python train.py --normalize_top_k=true --n_groups=4 --lr_router=0.000195 --optimizer="muon_variant" --beta1=0.95 --train_tokens=289300000
Below are experts of layer 4 (counted from 0) of a mixture-of-experts language model. Rows are named router (the router's row for the expert), gate (a neuron's input weights, with its number), up (a neuron's input weights, with its number), down (a neuron's output weights, with its number) and show model dimensions 0-255. Each number is 128 + 24 x the weight over its row's rms, rounded and kept within 0 to 255. Numbers have three digits each.
Before each expert's rows: "comes after" lists some tokens at least twice as common just before its tokens as in all text; "gets" lists some tokens that make up at least twice as much of what it gets as of all text. This comes from a sample of Wikipedia text that the model never trained on. Tokens count by the router's weight.

# expert 8
comes after: "\n", " |\n", "-", ".\n\n", ")\n", "\n\n"
gets: "-", "|", " |", ":", " the", ".\n\n"
router:066175105081151141110167153153161147153118095126133157147127087079147128091141133096124151143193140153151123069144116132124129160112138132145141149121150129111141138093142152098119096120096142122139095190134126150107193168162153112138198164094115110127112110156137159141149113150093168119129109126130120149125132123126101125144081089138156103132130141152132121136128111146110132144123140100149135155130124110123127109195124083155081122144094121129147127165159092111090151094129142124117131117122114154116134139109118131086151125079131122141131103141160155079137129106143174121117137146137125149101113132116119130125116103117121144172120156157110162172119108144119119150114129125184137126143129113105141131149143122149141114138142107118115122135140104133208158123164171
gate15:072104116148112149149123125118128069185182158129134110160122126131149109136151160121103160138129149162112128131129146114163127097140079100146125130092111162183160105134118128126163122080132103162147133159118103165096123123115144112166161125109133184142105131138094130120119140126139113168147111090103144185122101095086080135116124071087119124117096140120133140175128164117118107130099112126110129156098105130110115111144131122116147099141116137109099116128108095103105155120107134137138172079137088161101126110138138091094111122111107136110163096151137112108140162160128085127116098169106117133121150117128113104180131121152120106104139124122143151157161083129152106101168082128132165091128135123111117131095123173130133109144095091139157128109163155121110146096130141
up15:112125099111136114140130178123104113168128171129147119134109161126137144130153118102141102144141138126128116090124126153113127101160108177148157151097094186176138112103142136126167140153142122121151117152136126131127122100111171145124133155138164103139152105151156106149134127124132177132155120129152141118142139116092120134102137097123127106142136152089116169131155122125118105125171080110188165162116124132093086128160078114120112125143144123108193133140080085073100071107134170125124182140115174157186154109191147115102143108146126136133155115130120125116115156135135084111142141144143115121117155171142094125137113138151167107122179151086124170121136139120126140130112122110161165138117156114117130157108111141119159158153088108149108106133109097148105148100152114
down15:112093133140164150096159094133110090111183142147118124141068131128158092126162153154110138142110143085145108155137139080170130134110127132086099161161125163120130117150089139106156145089114110132158100161144124118157139158109089133102135111141119133086133168092126182106121150095142111124115080123111134142146106152105123131165088152137114131105102149146159118154141119125095117127103100124084104117163092122108170134127101120126180109137164137146118143163132121141122122135150111125146099154153112116095174133089099115147166145117141120087102114143086121132113084105123196118137099111099150081121140133119152134120124150127117131086109119146141145106153090115125108118094162130090140158125111160143085116110134150091131139125188103146126168121150119150132136077127124
gate16:087177128152087155145126154121068113116113131121127086137122158124139108137133123130107132114174120084186163118136170108072138106168144133102125126132127151125092117103119154108119121136101122155135093162160109133121126134118139131098135150141169140101099131124108140139139127093138157102112086120131121130123072095124117112116142169113120130139188143112118121121110138171074094147128136122158155102120102078098081119142100088096122156161126157141120121110163072109125155146150125135142112149161104182129090155120083102110167164149135125159132118165088142130127131161164139096119149159119107163120156146095148138133126117142158106137163111176108152147112140169123156136120088155108155130102094100144119095131131110101136119159149115153159118124144090143122151140134105
up16:118102114163092130120133141112066099087108140132120118118087153120129131129108147106083132126173096033155135154122128100089145112147152089123148135165126129133075153155111170127123127095085094153132133144167123087128118090131139128113161148110164161119095134122144146138155119115153115126140153133101129140113121127111127115102123148094101161108162146137122106133127186164132132153135145137175155116118105096128078116150110129119116130155153146140103146130180117124129123161145115123119120111152139154158114150117091135094134135150104153119145128167121137127125136185127130111085109132161104165106158109098113143131119164156131144139120114119145128134120158163133129152123099116085118123151082122176115060155147118128141079126162103120134112130146064165130157114131089
down16:095107135130173119166106121115098077130112096177140150082136162133149134141100108113144138109117130148111167138098164106120141130122106112109157137121106129082133100109078114121110143102141086114154150114111152114127151119099140144155113128147156141150163079151153140115123145146143107110119170134139097118179104101153070113115118135124139160115155080156110080109115108110086133113119105134102120113144123139140068100145109112124102157121161140117084099093154089116129165113103096112140098109115164115151102165123121070074133155144110125113114097179125088116160131136141148103122142133101151122137116187172170140143085149143123106146119112134096154128152107109147098120147111135115131104090124107134121107155129092100148151156154122136117140124174108123114088139123096
gate17:119137093134140145090151137139145107134170115138126136156158102109130140174126119146142161136169153207147101125190103039099106126160127115160133141143113124151141171137125106113127095110167141138101134148084134130148153119086124125122129122094121124156085113157144142150114097098098105135124110103127105122107116145138115110128089087115105105104144128151117130183095113151100070168121145124146155173138122108128109147150143116126137128153118125147109124142097131136131119120110196122141155113137102107114156133137075112103149136147191123103125120122139141126136134135167135146140151146149151099095087138110172133125111124129139098149108111154128162147123150118183132148147126145144125168060107148129100087141132175111116102133123140117088139173139151110162108128152125
up17:156114115125140155108101172095113121168157138081121084128190118128160133116134086192156151129170148154113125093125146055102132107141081121167121085119102118149170098133130124131140101117137135093103123144100108151159094123121136110133092105130163105133112136135141136160145092132115107124108127109111122132115099120134074095130140117108113131120155129129114126151123126119112100129111175137161147178130126097142099148177122153127141129148155120130102144129085113131144131099073116086136169105103124155130137095111115125071117135164146171127121104140166116154125115177132111146101155116145117077141081144140138123154129125108167105149130168172124157134134118129159171148122138150132096115105145136161129089122112152143162113128151125148131149111152135133144085132166075
down17:108111144151154151115151109156111176169088125146169095126122077111092106084088128146087129124138080130160179155106133111142136096139098146110109097112113192081114154140156174131120151139086122138130097121150104142110151113123099177109154115161143149135137140130131129138171107125121163131137125126102148110087089154141156090171146133137108106083140142162137161136115104138099140113124109068104143122162126100153118111146160138082113109128126102117143125137132189139137103147172126110120169112124105094113131149139138103106097182120120139079110131122155122145123168113091095116153104140125154137122086130117149124099155117140093130147108148135146118137114123061135098154110127134076118123133142137115120090126089111114115174164138119145117109161106129125125129134120130
gate18:143146089108082158124144153129154110141148106125125144145117131113098122108115113066166139167120145198121088154140171155135146161143147149166092133125107150128174118093100132089125120109109137130124145125196154099149134130124115114108154126125147128131123135172141130146162128097122128124154106137143127171092140101089153097124114117117082138078131118134126080138116088132133116133123100092118150170109162115092143179178145158163114109126141110122115112152126102128168099133124127149142134110164112130148114166111153152135123110102094144114167131114124132110139124151141112072114162172118117112108104072172099151148116123133094136155118134092132132152142138085095153132140137134100157147152160102073172136089119154140142115151124154120121148150132094165130088102132129
up18:152108111121127147104124154133157106117103173039127105140127145128123134131140127135132141139126176143131169116076133095142141114137143131138102152107141156151186114141123090107140136118155115129145155109168124146177162134160125153135129143141133132127120167105110120116157064154149132144147131095126114110115112080112128141117139093129116136133120121108114110151111130160126139085116121107119129143194143098103125139091138132161096116076138100120085140130156133136159093149119097151119145150124146172112136130098136118185143099106146126104131138106070102120170086147108104090153088080114150119115104082116133129098144157142109134129151126133131177137173130098169123142155151133120111092119178187118129188127123145143159108118109131132118097153164134141095116095128123
down18:171125139139160130139112131144077123133123130174109108098117172156177135165095142141114160144137122131081139160142133165175120127120162158108113139138091163109122154165159136123132142105148099115136160135109134086131100177145109121120127125133154150075148112113126085130150184084092165124133108132105126154109113135184126113124115130131107146096110165128133117104167143085106120104141151176076147101132114123117098137094158158134151128094135085099086119123118167154140122149092120126135155167126084140119097110131128130116098142139120129155100120139096094148127116115124130146121105161114119112130097171155099131156130176147138113090102095131166136174140095123111109148177135118090121105130155141098146148103151159134100127175105160158160123123144146122161112115136104

# expert 12
comes after: " ", "20", "19", "\n", " in", "18"
gets: "20", "19", "-", "\n", ":", "18"
router:098092159115134201092152128089116081139132096113130132160178103087121118159155146104131125116145126145149108125147123117171136150140129135120100175131127107090155089123130172104117105109114130184124105152159119166130120118148130112121158131129086124160104147141176156120157132132133126081119118145151094137096119108101099132162088097136113125174123145160126115136092165114104118121079154111155093147122098106123139126150149098130116138178096143168153132120145106086104137125147149148168114136140086151112166167132114141112151123121146125130134104153148111094115118153158132130099160127164109142118129090119140175145129138120109115122101135119120139134139114136080128154061120099163135135133139110089173115163083087155179122120146099113148093126143108104119141093117137
gate0:133153122125153111136166126090182105090120145075090140165122124160118144151156154159123114082112125144118144090113142122134107126130146157128194147144125071115090119145134155069116108095117140163141154132160104151122103115117065109099144105112144126090138148126130125118085125147143159131131171090121139170131105146114124092103118107149074139139120123141145162167113148118128160148133117103154117133153114098124127119147139113081116123152152098165132134103101127150153099094133135132132136172175118168114159126128115117132122129105160126093099146114120165128126096171115163111082118166135168131156146100092141095160140108183118092141093121158139112135156133143092100126149106136115113093144139105100130083126121128112142104101088149127107107133110116108122076159124127
up0:103115103131164084149113160129122095126126117135120090136134085091137135112133147121165141138149114153135146132137131127147123131079135098097071081132100079153119151101106085101180082094132138105113082152142133128137094140112123130128093137128101105151100102191127132138144160113121122152117177124169100089138162164137167087129144123123122136141142123123122080175139125177152128158163082105149173146086132144117143139147133122128111114145119081159113164122089127111096144144130089126100081147146105133099099129139128146134133142122143078129111134096108151163157160132123141095118104135106121116126110095178107100150128134133093143142096162142152139115106154181132146144145134162089078130099124133107135123113164147113125136149100155140127149141141124111079114102117131
down0:154103110142111152069140126118123180073112136089148129137100162116140148118109114147151147134131103117118086143114156131135139128134132143115115143120146100137097169115124160085115113153150117116132132177119132134160147078187089184144087090160093164183164141136103104142110160134099140106191142121091145137110076134137099142155101139178122139140126148118141128150122126111132127178143132164169098136132109124111131119099091134156100114133138129103125140152139136105119138116155127140103092150094122121125144159098088127123117140135118127099068133118107084169071102138114108112130132140173127090119114104127102105146106142117173087141134118119102156127101120114148117140131156170142091111142112155149129160163116097145156133163142147158114101151108114147145106131092105
gate1:125122123132130120146121100136141115118133130119139129129144118174128090170149136157123152167111130115105156143062159147144126127149160166144109150151134075112158118115128098150130112111172141130137110148181131159148138117159108173132151150113099135191097147110145119113107120079112171106120137148097116128132097113145124133160112139164125127162130162153195147109113141080096146108122145129088152131136120135113089121123156117108150119147138105187142118128081156115071125137147139121147149109176106149136135147145119148104125075127141129109087142132154126141143135109139132130100167139133131124175126066110106162123145116141131097091179127127135082135119153117107131157131142142114079135097146168152115133084103147140122071127103112117122103119081125071147081116143126
up1:102172116155130183101107084123125171120130126138161125130168112146164124107113154119128121128112133120096127138161151120178101145138104143148177114119124082129083125188137116173130133124123155081163127120055119102109119153081162157123117117106114099142106165138115115112153139150106141095124139144144166108123126135116102121198086139137125113099162113136151158160140154102144151108125136115136103115159146097120152172166160139135139135113122093128168129114130094113154164127177150160153104119122062128088109140114165132163120111148133094169110110124133138137121140136130111133158123132107101105136116072146159121164150098083146108123158151127137099104104146118139090132110157134104122104104125140165139131158151126102119102152172147118108118157139153130154155106118119
down1:107104119092098108073106099140133148203136065136104140131121165117130128155137102111134126129116117098103121097155131107112122120114088096124155153146122139100126141160165122110100100152115140150170126066126115127154132157170140155100125135114212145153130094152113122146161144110118148121118127152135148104123119144151108176114165128135141133110170161140098103131157122130139129121120111136114151153103106162108129137172138090152116089135106116159124140153160114126109143104094123125113161133130113100110134159116125131159180159141151152123146127159108140094163150092101128123145156120089117081140129123105134134107127127069146089145100125132141102171111196112093113136152152146125173149145124102097102151140082117159120138158125171169132129089138145128103133117145124
gate2:105145144141117139132095147144151156118156141141129108117148108145100123175149149120136132145092113100138101143113126089151123125108112131137120133153094098118156124080123102094133146107129125088098135128133110120176118114119154132135142137106090119186114103121117143107114146119123105087152152135140121154121128121090106087112165134097103107172140123167134123129102113116149080140123105141178146122132098165088138121122123094144175134151159142115163121106097137113141116139153143126082114122165146111142170076124112076137085116123108129131147152184178104144128122143144116182131161108153114110125147107131168114141185140119088111113145137164092150185149150098071130095116176101120171172132095087128135134169124120128162139070155097122141137163145121131133144111125143
up2:151104124174118091130111126108144114123153160152120097136126088109134148105116160141083116105112090114126151079088136153133110121098163118157143095112139138122132166142115100117046089063101137158101135125121120131153146136120093095111095133124128137116181109088098116143057154108118153152135173116108114157126153164134100083130166102071168139144166196118131098127133169137137093101106157148117122108111105129110081097117089117114125141110143123138111157128126124120165106147160145120130122150106093122153130123117132130145130104124133162100153087122191145103071119103149099134114140113136123147121161126168132121118142141120108140128122129177150137142152171127111158117164107155144116094136135113168121162158133136122127100119136150122120133094131143128110122126129134
down2:092113134117109117138125119169111131110117166157148137104129126101152144144125130104128130103148122133149149130088131116142147136134122154127167106101151094127145134121180137157120155132128124104086117137130115102131099118119106140120098136105141104127161141098114112101095115124127058151110089150124094143111161167092154095111127173142107160095128085141138120107120130101136138105133124087129156132122159106114114172145127118121102132155089128101121103157158128129166109129130135131121145148152188101110130143112099103148123142146135123102159148164098113144137100156106124193170114119143055093099066143134146093107117107137176107195116121140156129079135106146123171105125130087099130149131090131120117112133172136070125128094149101100077142124153125145135134156078149
gate3:109105124116142111145107124153151123122133136159154150160110149117107108138107121114125123078140126149108103113129119149123166182127129163115109136118121107111144125165082143120109065176166115179127103108136178123121169153177099100121148132121137140149164160161120096085143078120149147146126114140142176096121148121162139139147114101134096116119105142110105109132140130147129137144168150123125090163115137140128110099151106155145133178151092144170131147108097121115078123150161139147078128163134099170145123167149128125148110143140145151163148091151167161127122097139171082128124125136120133121104138126141161133118144142085128120131091126089123131139141092145083135103128137163167125137157149106111162106139141109116127146107147149138092101159114144086152058140071105
up3:136174103167155145142151124101133130087132165142096106126164131115143105074149117126107112175128140132124166132126141095102122109116150117112150130129125111123132106096123124141114172120144083133172158078066121138110101098144130135120153120113193143112110127111104175124146160145125091143094111089086159142136139121135111186140142124145125081125104148108107127171109114108122129085126121141085119133107137124150144138176125150146148138129169117126131138088146126167158126128087118146135108101144172133097097104147116122115135116129105125163117132149105110124116120097101144125103178117177105145122101162110084134115069145162120101103096141129138153147114152144169138147119137160114160103131124097156124170151161147110112147117112095073162132089142132117072151130108159
down3:148107114124131137103126107153145129130141103125110125122125116119121181150166165086123144177135173108152095122107104105103099130138142158146153100135162145088082094090156150114093143096077150107166102167147172125121140129094136116105109151130126126134137133121162086168114124170103119099157119174103126092084108109135110088173119121135092124126137132122181130139143140169097156169160142138162138157098124095132134112131128112147110124126111123110135122130138105116144087154152132120114110137157084113089108092103121114172117148106146143153158120122105084097103108154114166134089130113140107150066167115097122118124112121116146139183116145164093129131107134125133110095124162108130137115154141104145124114142099126141130163105117086117143134094110105195103086137132154

# expert 9
comes after: " ", ".", "–", "c", "00", "10"
gets: "0", "1", "2", "3", "4", "5"
router:140130179124091178075145078142158126168195177090100154161163123066159096148153158130119132083113126158122093138084100166148105143119131135166152140112156104117118126126166120092157111173128124141127130136145130167089120169143192127101103135084094113152134130145130139166147105120098133118118141140141114156100157124133103146164116111154127124133117117174169133136122142170119102153110146110127115125123146121143134112157127135162115129094095136135153143125165112093127126119113119137143114119141132133107132111115123132160135121139147194152138115104142133129097112189169097121111149128116106111131110112119127113141138112123117137123139160125102150143160143117138111128042098111150153148160122109130139125113108116141102115133121125136124112120112109127206113089140172
gate15:119172138142149156074141123114149130117141120141137142067144149153173114146121175156119145110127151085115141105129132160127105105098157119119126150156144135106143137096137143112123126133126123114116136100127122187132127146118106102161124114116107133103147134117122125114074087150069165086112111126155121112131140169154120119140097117099156115146117134148167108096127164157147125079096155118129144104131113109098127130095130102138139105146122109108124207134122122136128130105102145135191071138110166102150163131155148111112122119127151121071147120118123194122139117156174157106141084153134104079111116094118118126158135116079104134141141135117097111099113158093167093124119113118113135128120131120121133158152115108112086095099128167161149155131114122090172139098145176
up15:118109134110119117111138111151087132170114137128092160124122151108115172110120140137130171134121147127127152099087129137126143094134067167123191123105137126099110056147100152124118160108111110098131095128139160130094140156120171103135094097152122111105124142152130176179143129106123137088136125165124105134113130179105117144161110156134138153163140080136132149114128082168086149113155109162128110134129121115095122110111165162101094099099116126139099084165135154100117117114175126119129128141150133151148146118091138114109128099160166158113112069120154076144126116150113081139097148136120096107126121121127143101125156110128136086126169137129098127156118152075168090162165116150109129119131134161127162138165116117122103141094092136107163132108138119113129128118153117
down15:135107124156102079074132117078158128115096120147128129121103146139146097156112107173157093143095116118153086131122120098105142135138135114164107119106125146096156137157150126090141132115130167136135183150159079124178118143126070135134120125113118114097115138088141098108142146136135089130104168114109155126120149115132175146104132131157140098098135149123114091121090123119171115138114110093168150161139111149144117134151111114168166122166125093124091154119116170145138158141138146155129136114096103095102141100169120159108098128126072110116088128153113191134134148099129156131160115125110181172106144127104074151140089123156116148112111155104131132105162138168098142128110117112112119130128111110115104079101105141134145099134116153170114125100128168124133102164130135
gate16:105110146117124143094131149135102091101169171135110162150141106135196137132143114126145122130074150131143104109106137105162096143136133123139155156089083094120082161144108131086141111130138175180104186134124121154072094132123151125170121147116117134125110161138172142146140087125138126082071137117126103108143131147124123138156102095127122112158123150158104137131132118180074154146104084153097138099079143129145112128127130108116154122105109173141105166153128099087129111105167144110107124099147102149130100157109157133121121136133143118127131132120140123109124131132151121150125112175084141139104095081116151124159112159074139135098108133140133150106135124114134127065095137126102145151179119148114088118127152149147114133122120115131124115138097160106172108114117091
up16:129171095103093154113132078129143164188117167153134145124134124136128115142126183090124110145123133129131127177107090170178123155137150138148095103132142120131098098172158173137092096140133142127145139103126134181142086138107099114095142138153162126118107134150067122156091149110097133120145179089108141171117119076127145170140148143156135138154126125129136150139146146110132147124145104144108094150123098133138119120101140105129111104104174130126172089118120122143121110142126106119157153124137124174079136106124138138104093100151115152144145120091142165146160155159153117128185125094114149132164117141145077063119131102170150112108098112130133112146134138150111151166120140110136117116087141122128120134094166105118145125150122118135114135105118099093103131145162167
down16:152116138131145113101114150136140168107101150128121073156166137144127129149142131150106114164158109144112135138147130126132123165116113121127126139094139079124178144113105122148148128101143083135130112151137107108137129155155181150119121100132144117146101116133119122147149150120154113084130140134170109164180148110082125125136152108094107111109080145105108132131152161136159128108161150118122149167075113127163110091142113085112074150139157122095149137122098145116148154132133166150126172113142133123144113056119101151169149149122101146119100100117151119147143078175142128098140101144134176120084148087116109144132146149130121118127140170129103110192109124152076098131172109134176121143117082152123143115141115125131098149096109154148146103113154141094104140140113184
gate17:171130106129140107085135083157164129117148138110165102102127133111141121152113122116166158111130147144117120111117102142119124105126132111171105130101080109124126080133143100134116137180141152131185113103146133160111151125117161131129122110128157102133135109121142103141167110075090139116115124155063181162099115138148109131108099139118104132116133091154128158124114143166110102140116136132105125144132098140138101154121142151144096121156094154122106142169118126127139117075144097151147141112157124111095107160114152122118139107145143143158095133087175109160104100162157086131063108145152164138164103160109114095108152113146084157117152151102115110127117104150147079128148112125136169124123158101130124130118123141158111183153139105114120104145092121067133150121178174
up17:131109126134134153140164109118119120129144131192102118088118146143058126098161133111092122135083119131126133150109106071129148121149145145086160115136145122144148169132133140138158142129102132135088140158142129121093106130127103090147130142105095121114109117162134152130122145178128117145174120154134122087120145123088112133148110146145192112159127126125141119129147127144160162109106145132169129128086191111145149111119147096087147115087135099134160167065091141105128119134090165102100137159128151126137132140137135126091114092107094092076155124148128107136128168094112173149159142146143098112086168122172116127124132110098146126098108088134153133108110165093110132151123115105138085143113129127128111122123143098097122112132151132168159146101173158181140133117121101
down17:076140088098093118102103137116142153114107126152141122108129127135139150098226143155111145111169121127094123100139106145179145146158142116110160136149160138139154114121107145133128075122117125153151136107138115124141123132103145128112171122132107130121095132160133159142125104111135125086071095143137103130129146092116094146151120094116080105147117139147135127144124076131120086184129133094147123107139119122153114050134156107129136146146095106129168150139141154130135165133127098130116139120103118140097169074117135134125157136122138128130163111109143147112141131140102138083155140102147092074168153090127119150141134124125176120152109137161110091152135164154087141114112145147124116176126104083104109117135130100146173084093132127153157150096129102144123120110098158
gate18:148113135155138141135129125121101154167144106131136108130132072117184121125123125081102167106094156134177125109137174157126179117088144123096144136087106157135139119136142148110158153163105149172114133124120144138070163173118080120092148094113110140167129131137075083118116078128123129127134088151157110151121149129119114151128127095148107120097117105133146133099094134165155128140142146099125149149102135123074081147125119188142139090107112153165127131133141098097143164140135124136163096166099167130113127096123115110135131145186118094127091113153143129118135144135147103141162155151148107111148099145160114127118119122110131132069191133135124120149122141146165132175114132156155117161131149154135127120133125137133140134088146139172144124113104152126131128094180134
up18:127118147088087100088168158095096137111128162132143183144095139161133131132166121113152143134130111119089077142143115127079116082141111104115080147144148144128108081149136115108103115102142158122091140146162153135162104128127085087109146121090102146115088098178112085132107133132137137211153123119151183082110132096136125131101148114126133126176150137142140129122151082158139124148114150162083122092183100136141160152132136102142122131157129111122141108113123149086120096188118166124139136102128098125121084137113096125152122110111132129124147116129150093136115084126134132138113137126128141151166117156150125127159144176140104128157140130109139140123137129163126172142150117134094118170133119137112097121139127111167119133170096124105076131148148113118132138131139171
down18:110132132117160114129144118085155125152149141087106151111150052155138151105084146138103121106092142105138081106134103181084134143126133138106145154100110125113177110122159122155124123162120140116112106094144095129108111091164191135094116150110121180107140158116115138119109131115110106122159142156164084158169152120144113114151151141085110128097102066117090157140098124148114125195108110126117134105101137143147126129105160107121118112127133106130088120089073154156167114168153138141143122150126112173146116140143127125110104113125159175120154123147070134165114137146106147153116126123123134150128153115124153119118114097148178100157134115148110098092154166158126131104079140095128126089107103146131139120159158107093131122112143120128140142130112114134143107115088133

# expert 2
comes after: " ", " |", "|", "1", " (", ";"
gets: " ", "19", "20", "–", ".", " ("
router:102129145132098174147158098125111088099163065101150141176142116099178116170135135130122156124126129141136074141156120131123130153121125112113100144129149125118137122085156121110133132151081110152197105107142099115122123139140115105133129121112082124126092154143142151132178103149144152130144099146152113136091139110153100144190070095135142116109123133167160111130108142132106091114119125104126114169133112144124129122167179086151104115188121137143128158125155133083113146132137125148127101110120079148117141115117112133179141078147145158141164124096128121129109113153117146110121155086160100154134120107124109151142128090113126175121110135143108136134134119158111130152098120128135148135120095074086149123151116106136156089136140135159181134127174101093093142094145116
gate15:130151113146119125160137122100137137108123104130122108143117119110150122089157159103120154126135166103087142114195139154145130145125135117127091167128123130092129163110155143146158117132146164124110129130149136064125151121145114160138124126155124109129104129073164143091118134146135101096152097112139103125132152124172135120139108145139144099169121087110130136133148167120122133141160152104125148133123138151137096082142076117112157131107135135123125113096114100064128111151145134118127101146110129128161135106107107101157137089164105144127127113050128114124127094108101158171153113147155108147111150103145133117116092142168099120109110143117149116164172185172137171099171129135135183146096065093109113144172106158141153105130117162111089091101147129102111140105137089
up15:125153166109087117139134148124146153132079126168171160123111110104100107118118115107144123141116113113119135108112110124107127131167135150175093092102115129153154146118106099149110134102141136128124142159101142169133075093150100140066091132119114105167084176116141113138150147199077148096126125100095132127133095151113147156141157178102109115104119109145130109173096119096120117146092168139141125162169128089112136135123161130145088089138135138136128105142169126122133107145155119123131116131142126142163079136138143133158107161120112111137163139131131089127138153137126165131151114100122120119157162122121121169099100099122136152123128118127140141139114086121126073135095133090129075178170186169136112134095096120132134179076113140115154135117126149139113110125116137
down15:152143156131147101125145088144090108154145128099118117130097123088084114121172139115173106138104179119140151095099135147110120084113107130102168090115120119113148101134086105119123162116169116157098139148081140126122108109136144108135173101128154156103116117134122127096161107099136171089123103159090081159086139100133121074128109118137108144091122181170135147120121089143133153134160191133129117117114136103106138112092102159115110118156099121144099136100133130132130167124165124105149124090129134121118115116153109118118123127124152095128110122115129123122105106158180136130127156098120144103136061107131169150136118122124128126142127118116145115122118110141089145095162086150128088079143104119129182121148076122074108137127166151158147148113146128132104122100175149
gate16:131143138156078098133137104138123110162139129108123129134108158075120184139112112128136131122174127118172139132123186100110134175143118122086100108144140139161113141117151112142140142088132114134117146145119126091165091150141122136138105150103108069161155118134116140113125087119124132133107148141090148116152130153114093137133088151201135092130178151098145139119170095147133159106110157122110060158113103114186136116082132121081097150116118151124158136116160133156126142096138094138152120155122110104128138139129094159138149117120110144115172148096126116131123106167157163147125129138121095160120114070165131147167142065107151132121103108131139095134140162097127114100128155130103147148142094146125175081132155112117114131133099105128146153105133125152129154096106133
up16:125117125123146119132151131140128137121169121106074147171138163146110132144130113112123093118108115111118115143119152101098145133138149119123149100140173093150095152106154105138154120133122124139091169110092130158122108162162138145103110148112131154082137163120129162096119140188189123103152125121133127158119088161137137131129138168100103106101114120116135144131154107118109123135122143159165110156152087159167140123107158068116123148107174171161115162087107095128119118146160107135135073125134168109101140142128093131184138103164118100116141155117130112073151117124157155123083156108104099121144182105123116111111160076106128082142099106156093117121120120121144135105167133108079116087131109095135164133159177149130117155138154148143147134148144120143095106131131131
down16:092132140119115149172130107180160101108084157077093120137158135090146138129156131137107104158155131085153098144132138121153082136137082129171107148140138151110119089123115131105110133145170170162095093152137158119139151082141137139174128102135138121133149142117130099169109120124090137099147103112142131152097110149133135099122077104140154131167111121143131103135093093140157124114136141093091126147102156115154120160108127124110112108160087110122120070130140110096176117117116146118150130142143117135119098166184128161119150176133071186131124120119128159161099074076117091133138159139129124119138088104121124091136134140102158147118114124136128120095157139102151083121146111142151136102089103107138130143117101106128110128102147081087124158152131154137138120131142127
gate17:119128106132155148135064151095099157099134158138163146119091112106129159119130102126121163096131178121105109173145140158108115129105173123143127087128146143118148098099158117121151172156152110122084127146145122124086126110140157132165144166110149108177125141136149176140162121099150154146127103157135178093144068086130153118138135112128140137103136138122131127076130148138114111142113099130122151122107143135128121090136111107151110122113142096148147171160070144125128118108121157152119166143130108122096133109147156157129120115125158121134133155085129117108137138138123131108088153173139158187168131137128124098142104109078093103129121137071140129092106109128087142126112146152137148149087111075135115145146142118109099126111159165126123145095164073158123088146148158
up17:156135131151117127106094204069122174137139152189128168162078164135116204165117141135118110119155138087131085170163118139131136111128174134126117086148107131114106115110138114152135100125158137165144151123156120103170108126120126098116169177158119108137138136143121077138167127081102130104150166134128152149110109117123161087131128098169135126131149157095131105104126124105107112162144112160131100134145117120121107147150115093123145143116088122106151133147105125151144114172115154103136117140129141136128168130137120150171090154137135144127138120159111137111125128129124099119113149113139149153143115132120135135161117146122110130080086096118092196133160135105111136149132119131113104181079138103123141114108115131152123165136136169133098105145104092151178123152121112
down17:149162161108174133116121136066120115136142162144152159151139073112140102163077132123085132113137104153101105142135142121137123087148167147109146147060136160118155135116099103088077156153145101113103144148072108132151179144110156119153118122110134138094142108137121104150085115104124129136116130089119118123139121146154159145168132147107095164104139119113125149129164105115146168108139143119125109085120141129115142159152175130084172149145144114122115107108120128126117138150088109130118176151120105097119127102119143148133144098133114116092134179123117126114142149121120147124140101112122088111152156143180119127097129107118157125131151117087126096113088124156152129109143105154123124088116147131144163106125159151047118180139111145105086158118145121144115081121145132
gate18:108118114098144154154120088124124111098126126149127150131149107096115158135140144164114140145149126092089094096095130155105163137118127147093120154125153111092108115060087149144130156072126149138140144174154112133143082148145142182142124157112094110120094143148127151106129160146126157142130097132116121096134129134153116127179160134149067128127153101092166103174166115090134104107118164160177057144107143119156081117113106129156098129151104120129123115115124131110139134141109187163097138153114159108132120121095142173128135127110133124122133158159090128105140087120155092106150136108118177120147137108132169130111113140097123123091105150154108123141139168108088091093145134143114128121127078142163132155119107151142113119129149118117119119134109082146083130116140128
up18:153155127095094104105165128111144161131151089144131116129149137123171132129182167139131117066135105152104122132135067098205155115116138085150145105147118108107151096151165131120163126161127125157141154138134144117113191141098113116144142123123128160102145094132125125133084163129127144138165120144111127127097131115109120130091139095109100145089075133147072151118142153149166107074161130123109129119155130090130120138156170088128112145146155107121197153131144113164119100128152092112102133131137197132158147128177124118125140108107132122135151138162132156145118104099166116131137123122123126107110099117148114108127123146152142148137118175088132118150125109097150150182117154134120133148122133140121061120108127111135134149107121126169131129136133140106179138154094138
down18:176097124162086100123159153069096153150120122146133118134143138127164168130134112146153129083144109143131141141142126175146120116126156114118084137111130108162105123103137155130130116140087113106116086139136110113147122121114129132109119173115142106101131105128170131151087156136147126116089109145119150134174117119134132120141131144144124112135179140147112110065150127173119148189153105138154141146138119133099141125160177162108146101130109137134114136143137162109181090107145117112098149105126136109154145151133086117122126104115093112112139141124137139127121178120153113190074116136129115157121115160156117130143105105121106108167106143068124072138100122191106093143150125148110062146166164067114155127154151133125148108113130107138102118159106095129126093129129126